{
  "num_hidden_layers": 10,
  "hidden_size": 384,
  "n_experts": 256,
  "normalize_top_k": false,
  "balance_loss": 0.000826,
  "num_attention_heads": 12,
  "positions": "rope",
  "rope_fraction": 1.0,
  "qk_norm": false,
  "init_std_down": 0.0,
  "beta1": 0.9,
  "beta2": 0.95,
  "warmup_steps": 487,
  "decay_shape": "sqrt",
  "batch_tokens": 262144
}
Below are experts of layer 7 (counted from 0) of a mixture-of-experts language model. Rows are named router (the router's row for the expert), up (a neuron's input weights, with its number) and show model dimensions 64-127. Each number is 128 + 24 x the weight over its row's rms, rounded and kept within 0 to 255.
After each expert's rows: a language model's description of what the expert responds to. This comes from a sample of Wikipedia text that the model never trained on.

# expert 22
router [113 115 129 162 118 161 144 125 117 138  93 123 170 108 106 179 141 141 129 143 118 122 136 109 102 142 106 140 132  67 124  85 114 144 136 144 198 121 131 142 128 106 179 170 150 124 134 102 160 129 121 108 106 148 123 118  73 154 110 149 156 127 107 150]
up0 [ 81  98 133  90 104 166 137 122 152 129  95 108 119 126  86 113 157 103 126 126 174  74 129 137 137 135 129 145 177 108 135 164 131 130 107 146 132 114  82 137 134 122 128  81  68  99 141 112 135 120 161 139 120 186 146 109  92 138 108 118 149 119 133 143]
It responds to: Words and word endings inside song, album, film and band titles, especially final t and apostrophe forms: Brigh-t, Don'-t, Dead, Love.

# expert 10
router [156 127 108  73 137 175 109 115 117  94 104 122 124 150 115 130 102 135 120 156 142 133 156 129  92 124  87 194 119 121 119 160 119 163 116 117 132 142 128 159 148 112 178 156 119 145 154 147 134 131 134 127  99 137  88 140 115 132 126  97 121 138 124 142]
up0 [136 178 135 131 144 195 124 107 141 116 127 163 156 118 129 112 139 119 118 103 141 111 117 125  75 131  92 117 117 138 104 120 132 130 113 109 109 124  85 140 126 128 135 119 145 153 133 107 178 148 116  98 190  86 105  86  95 132 124 142 158 147 163  99]
It responds to: Final pieces of personal surnames in rosters, sports results and lists, especially Slavic and Spanish endings: -ović, -ez, -ski, -ov, -sson.

# expert 35
router [119  92  94  91 123 182 119 100 127 128 141 122 158 163 118  70 125 103 142 101  94 144  98 103 132 128 128 148 150  92 140 146 116 148 190 149 141 134 126 137 142 117 105  93  90 162 115 136 144 156 109  97  91  88 102  97 112 123 131 100 131 105 123 147]
up0 [ 87 117 129 126 136 113 108 162 134  96 146 119 126 148 101  90 118 100 128 138 141 140 154 169  82 115  98 116 103 109 117 108 116  69 175 173 166 124  92 120  71 132 169 155 157 103 103 151 139 139 138  80 103 113 130 137 125 148 130 103 163 166 132 151]
It responds to: Pipe characters separating cells in wiki tables, especially sports records, results and statistics, as in Win | 33 or 922 | 873.

# expert 44
router [ 90 122 123 122 112 175 123 180 124  57 140 118 192 154  91  72 133 144 111 109 140 151 108 125 130 153 129 127 138 114 140 139 128  81 130 127 183 117 115 123 147 104 142 146 131 133 124 116 137 149 114  84 101 141  78 137 135 136 119 121 131 113 125 130]
up0 [122 156 152 134 168 138 129 135 137 138 114 141 132 126 142 136 130 150  99 128 148 109  78 114 121 155 108 103 120 100  75 117 134 114 151 131 157 120 137 162 130 103 118 138 121 103 128 147 149 143  98  91 135  68 146 143 147 150 162  93 169 170 129 127]
It responds to: Indefinite articles a or an, the preposition for, and opening quotation marks, often after as, is, was, proposed.

# expert 48
router [148 128 117  88 100 128 109 146 117 134 179  79 130 159 132 148 164 156 111 162 107  92 110 127 122 108 132 140 134 152 107 101  96 136 169 150 152 117  92 153 120 157 111  89  91 153 134 153 156 110 151 110 121 132  95 121  92 147 141 140 118 124 142 142]
up0 [117 185 139 123 111  98  93 114 132 187 148 103 142  79 146 155 148 113 107 168 100 136 183 122 161 144 123 142 148 159 126  87 100 157  81 132 102 111  95 157 150 129 126 122 152 148 117 143 122 117 147 114 114 101 146 158  80 156  77 117 134 122 137 115]
It responds to: Object pronouns and nouns ending a verb phrase in narrative, e.g. him, them, the club, relegated, returned, refused.

# expert 54
router [105 141 149 161 127 114 134 136 117 157 120 120 120 112 105 107 131 112 129 151 130 131 102 135 119 140 156 136 156 126 141  85 126 112 108 121 118 149 128 144 140 128 123 100  77 118 108 127 146 129 139 149 122 117 197 119 124  91 118 129 119 158 109 178]
up0 [ 81 119 111 158 131 154 143 131 121 153 145 168 148 134  77 134 111 129 114 132 117 134 116 146 148 114  97 145 116  87 129  67  89 138 140  86 132 111 169 134  99 158 110 106 125  96 115 129 143 115 155 191 106 110 129  68 152 114  87  94 146  71 117 156]
It responds to: Tokens in American college and pro football game reports and tables, e.g. yards, touchdown, team-name pieces like Ga-tors, scores, pipes.

# expert 32
router [118  89  73 144 118 118 121 117 120 182 125 139 165 112  95 175 122 144 148 116 146 128  88 150 120 134 103 161 121 128 116  90 165 158 133 113 159  93 133 116 157 115 162 140  90 149  80 118  97 149 134 116 134 108 132 101 105 150 112 150 144 150 100 129]
up0 [112 133 114 115  89 153 115  89 108 130 129  79 181 122 105 133  75 165 141 152 150 159 125 146  99 142  95 126  91 130 166 102 140 144 171 108 154 134 163 182 108 127 120 125 132 146  70 136 122 134  75 134 119 136  86  61 138 134 163 129 180 131 123 125]
It responds to: Short syllable fragments inside personal or place names and foreign words, e.g. Ron-ni-e, Alders-ho-t, Vo-ul-zy, first names like Victor, Lou.

# expert 37
router [129 128 111 113 129 158  81 129 131 110 120 128 123 128 110 145 154  82 115 130 138 119 121 107 123 119 121 151 106 126 143 140 124 112 106 153 137 137 152 118  99 141 128 159 126 145 126 123 145 123 151 149 119 147 116 122 122 133  87 147 137 117 117 166]
up0 [113 140 121 123  56 128 160 126 113  93 122  93 147 102 145  83 142 125 103 119 110 107 131 144  84 121 142 139 119 107 113 116  98 151 117 139 132 134 142 116 122 143 123 124 123 137 129 124  90  95 139 154 117 113 104 103 131  84  91 110 149 102 146 114]
It responds to: Start of driver and team names in racing and sports result tables, e.g. Racing, Chevrolet, Motorsports, and first pieces of surnames.

# expert 0
router [ 85 140 154 107 140 178 151 137 127 141 128 153 134 150  73 157 143 120 136  88 152 135  84 122 119  67  96 144 131 148 119 120 132 191 134 133 156 156 149 124 141 136 148  76 145 143 101 117 164 152 116 148 118 154 107 137  91 104 131 131 148 128 119 118]
up0 [111 129 102 107 152 123 133 107 109 122 116 133 119 163  95 133 111  91 119 100 125 112  99 106 125 123 114 131 113 103 145 144 146 163 134 158 172  99 177 144 119 143 115 116 132 106 114 125 159 115 113 131  88 163 116  94 119 147 147 134 111 117 136 142]
It responds to: Middle pieces of proper nouns and rarer words, often doubled or clustered consonants, e.g. Carava-gg-io, Tab-asc-o, toba-cc-o, amb-ass-ador.

# expert 6
router [139 183 143 108  89 141  88  96  99 107 200 120 137 108 106 119  99 115 183 173 101 152 133 143 135 104 142 141 135 116 106 110 123 127 162 142 139 153 130 110 110 110 126 135  88 130 142 141 153  97 117 115 145 127 139 100 151 131 147 124 118 108 176 161]
up0 [ 93 118 148 127 149 151 136 146 105 127 130  98 134 142 118 102 103 145 148 126 103 124 139 149 113 110 150 120  98 131 140 100 129 129 195 177 110 123 140  54 100 121 142  88 118 106 118 123 176 116 137  54  95  69 135 157  96 107 132 119 163  87 166 129]
It responds to: Pipes, numbers, semicolons and position codes in association-football stats tables and career listings, e.g. DF, MF, GK, loan, 0.

# expert 28
router [132 120  76 119 160 174 105 135 124 121 125 130 131 161  92 138 165  92 141 109 141 105 148 117 116 123 133 144 117 108 121 118 139 119  98 105 119 127 103 124 119 132 137 177 102 147 110  81 119 112 164 143 133 160  80 142  86 184 123 130 130 132 128 107]
up0 [142 138 115 134 115 167 115 116 110 125 116  87 150 135 134 137 122 154 123 139  96 108 167 139 117 141  87 131 139 165 121 146 140  96 112  96 135 148 121 106 116  76 135 108 140 131 129 113 121  94 153 154 148 175 141 110 108 147 148  68  98 126 125 130]
It responds to: First piece of a surname right after a given name or initials, in credits and reviews: David E-hrlich, Seth Ro-gen, McC, Smith.

# expert 23
router [131 119 113 150 122 172 128 143 121 155 125 151 143 114 138 114 144  93 134 116 115 111  99 176 121 100 119 135 131 106 123  88 158 146 160 175 156 151 111 112 154 157 168 151  97 161 136 136 164 158  94  80 104  88 139  99 128 148 111 122  97 118 117 115]
up0 [140 105 124 160 129 142 126 155  95 146 163 131  97 138 158 121 101  83 181 149 124 139 111 138 143  96 135 117 156 150 108 114 120 115 129 157 101 151 117 150 106 107 134 132 152  84 146 133 183 135 137 132  96 123 128 153  83  99 136 139 119 124 117 136]
It responds to: Middle syllables of personal names and other words after an opening piece, such as Shakes-pe-are, Den-ze-l, black-ma-il, plus common first names like Anne, Maria.

# expert 8
router [101 162 117 125  91 136 136  91 112 105 117 136 118 151 101 125 122 149 143 130 143 132 154 145 128  72 167 106 144 119 159  99 143 148 143 172 146 138 121 106 113  88  84 156  87 102 135 102 138 137 117 117 107 124  67 145  91 113 150 127  81 121  99 160]
up0 [115 142  85 123  93  96 137 149 118 119 159 146 118 136 136 131 153  89 131 100 153 108 152  86 155 156  99 115  73 107 119 146  84 120 144 180  76  95  98 116 172 154 145 144 151 120 123  96 104 119 103  87 133 115  69 137  97 111 145 131 123 145 131  97]
It responds to: Political office and election words, plus cells in election tables, e.g. Senate, elected, House, Representatives, mayor, council, District.

# expert 21
router [128 123 154 176 133 130 123 107 129 190 175 128 193 151 105 143 128 142 133 107  71 144 138 159 125  94 156 131 131 122 146 148 116 168 140 110 180 112 123 125 125 129 129 125 120 144 112 135  98 144 152 165 109 131 109  83  99  97 139 128 148 120 104 115]
up0 [148 126  90 105 156 131 184 151 105 134 157 140  59 140 122  88 122  93 129 161 107 136 144 168 113 146 131 142 128 146 117 143 110 137 157  99 124 132  92 144 146 122 155 131 106 103  95 146 111 112 145 119 102 161 121 129 100 108 139 140 137 110 172 117]
It responds to: Consonant-cluster pieces inside a word, often right after its first letters, such as pl in diplomat, dr, col, tt, qu, zz.

# expert 53
router [111 123  90 118 120 124 101  99 121 125 155 104 139 102 138 161 135 116 189 144  90 140 145 135 123 103 155 142 121 104 172  95 168 136 149 125 154 142 137 144  92 121  77 167 104  79 143 119 130 152 120 115 120 112 142 134 139 102 130 120  85 159 136 122]
up0 [127 177 154 121  90 125 117  90 135  92 121 115 126 109 153 177 110 108 120 122 120 136  99 137 101 118 111 127 172 106 107 146 119  78 124 163 165 124 110 157 140 143 125 118 145 123  83 101  74 119 120  91 108 134 134 166 113 133 154 154  96 171 155  66]
It responds to: Label words naming infobox fields or table column headers, such as Location, Coordinates, Preceded, Kingdom, Games, Home team score.

# expert 51
router [122 118  57 115  98 105 169 139 126 161 144 125 130 139 106 117  89 150 118 147  97 102 157 131 119 139 102 130 109  60 137 121  86 149 147 164 150 135 128 137  95 130 134 106 119 139 140 131 136 156 105 110 123 123 148 111 107 127 144 109 125  93 131 128]
up0 [154 112 120 134 130 111 129 108  86  65  93 128 142 132 119 175 124 165  97 168 134 127 116 107 147 144 103 107 118 122  92 128 131 142 116 146 110 137 101 146 119 115 155 152  92  98 121 109 164 103 114 156 147 118 128 134 115 174 174  81 132 141 106 144]
It responds to: Relative pronouns and subject pronouns starting a clause before a verb, such as that, which, who, It, they, he.

# expert 62
router [123 116 117 128 122 133 133 152 171 107 147 123 164 104  87 110 112 113 157 108 112 125 118 144 111 115 133 152 136 106 139 123 139 123 109 114 147  87 158  68 125  97 140 142 107 115  96 160 130 142 124  82 123 143 128  92 128 142 125 111 149 106 102 156]
up0 [180 117 129 101  72 220 116 130 118 108 123 118 170 144 122 121 139 140 144 131  87 109 135 134 139 118  91 106 111 125 120 158 162 154 130 106 137 113 101 105  91 144 130 118 115  91 148 129 143 109 124 122 126 139  96 166 151 136 130 135 130 116 125  86]
It responds to: Prepositions joining a noun to what follows, mainly of, with, for, featuring, starring, often in music personnel and band-lineup text.

# expert 45
router [137  99 145  91 106 152 133 103  96 136 101 133  99 152 115 127 107  94 127 126 143 115 108 149 136  98 138 105  78  95 165 130 113 151 125 108 113 141 149 144  76 146 121 124 132 104 105 136 104 166 140 155 112 122 112 151 140 101 105 125 116 116 125 127]
up0 [112 136  80  47 144 130 144  96 126 156 125 120 118 147 125 145 127 147 131  88 130 115 141 148 121 108 114 146 118  94 151 161 133 117  69 152 178 144 138 171 150 114 106 120 100 139 106 123 162  83  92 111 132 166 142 135 132 136 107 141 151 156 151 142]
It responds to: Pipes, semicolons, en dashes and digits inside results tables and score lines, especially tennis scores like 6–3, 1–6, 5–7.

# expert 24
router [110 125 144 154 132 146 111 122 179 104 125 124 135 122 159 171 131 102 179 146 105 130 145 150 101 132 149 141 116 150 128 111 120 108  97  77 195 111 147 136 141 103 108 134 133 122 104 146 130  96 134 120 121  80 128 145 102 176 119  83  95 117 142 105]
up0 [145 116 171  99 129 139  82 106 131 110 120 163 143 167 118 130 129 186 132 121 129  97 102 132 146 163 105 108 122 137 135 120 112 112 116 144 153 104 124 155  91 121 102 103 121 110 122 152 109 120 144 121 161 125 121 118 143 104 138  67 122 130 145 106]
It responds to: Nouns naming a work or its parts in film, TV and book texts, e.g. version, episode, character, Part, edition, novel.

# expert 33
router [139 156 111 134 111  87 127 121 101 137 128 124 149 157 119 139 124 101 101 116 119 127  89 161 132 150 101 128 153 107  93  56 146 112 159 130 127 152 140 135 113 133 135 128  30 131  90 128 139 108 153 151 125 113 164 115 137  93 119 125 160 131 128 125]
up0 [135 115 130 109 114 123 129 135 103 171 109 146 162 104 109 115 155 157 139 124  84 151  70 122 117 124 126 163 115 120 119 102  97 117 108 107 146 166 120  86 128 107 126 103 127 162  95 109  90 124 141 160 134 146 171 116 104 118 128 119 131 175 113 130]
It responds to: Starts of US state, city, arena and team names, often in tables, such as Colorado, Los, Kansas, K in KS/KY, New.

# expert 4
router [106 144 136 119 134 161 152 153 117 155 137 118 134 134 108 125 130 130 149 103 115 135 162 171 127  80 124  82 110 105 153 136 104 114 128 130 152 160 150  89 120 148 139  81 121  97 148 121 132 163  89 103 111 115  67  93 102  89 118  90 134 126 143 145]
up0 [154 140 164 139  86 169 154 168  87 151 157 117 140 163 147 126 115 155 126 148  99 131 104  92 114 148 165 124 125 142  89 102 135 125 147 144 146 170 171 110 135 117 121 142 122 130 136  88 129  87  97  99 103  88 114 140 117 146  88 112 127 141 171 113]
It responds to: Short mid-word pieces after one or two initial letters in names and rare words (Po-gu-es, c-nic-ana, p-amp-hlet), plus relative pronouns which and that.

# expert 46
router [132 129  86 141 100 129 103 143 122 159  94  92 148 140 101 114 139 108 179 112 118 132 142 113 128 142 124 130 142  70 114 141 111 129 142 161 131 167 128 147 163 101 102 114 100  94 128 107 123 122 101 107 141 129 125 120 167 119  88 135 126  97 146 144]
up0 [107  62 134 142 137 132 166 145 120  97 117 151 195 147 110  98 151 123 120 100 113 122 101 136 122 127 156 157 148 100 117 136 163 125 184 107 156 123 133 143 123 130  84 146 139 137 142 110 123 109 157  93 125 115 119 112 132 163 126 129  88 121 166 152]
It responds to: Subject words starting a new sentence, mostly pronouns and quantifiers in expository prose: One study, He, It, They, There, Many.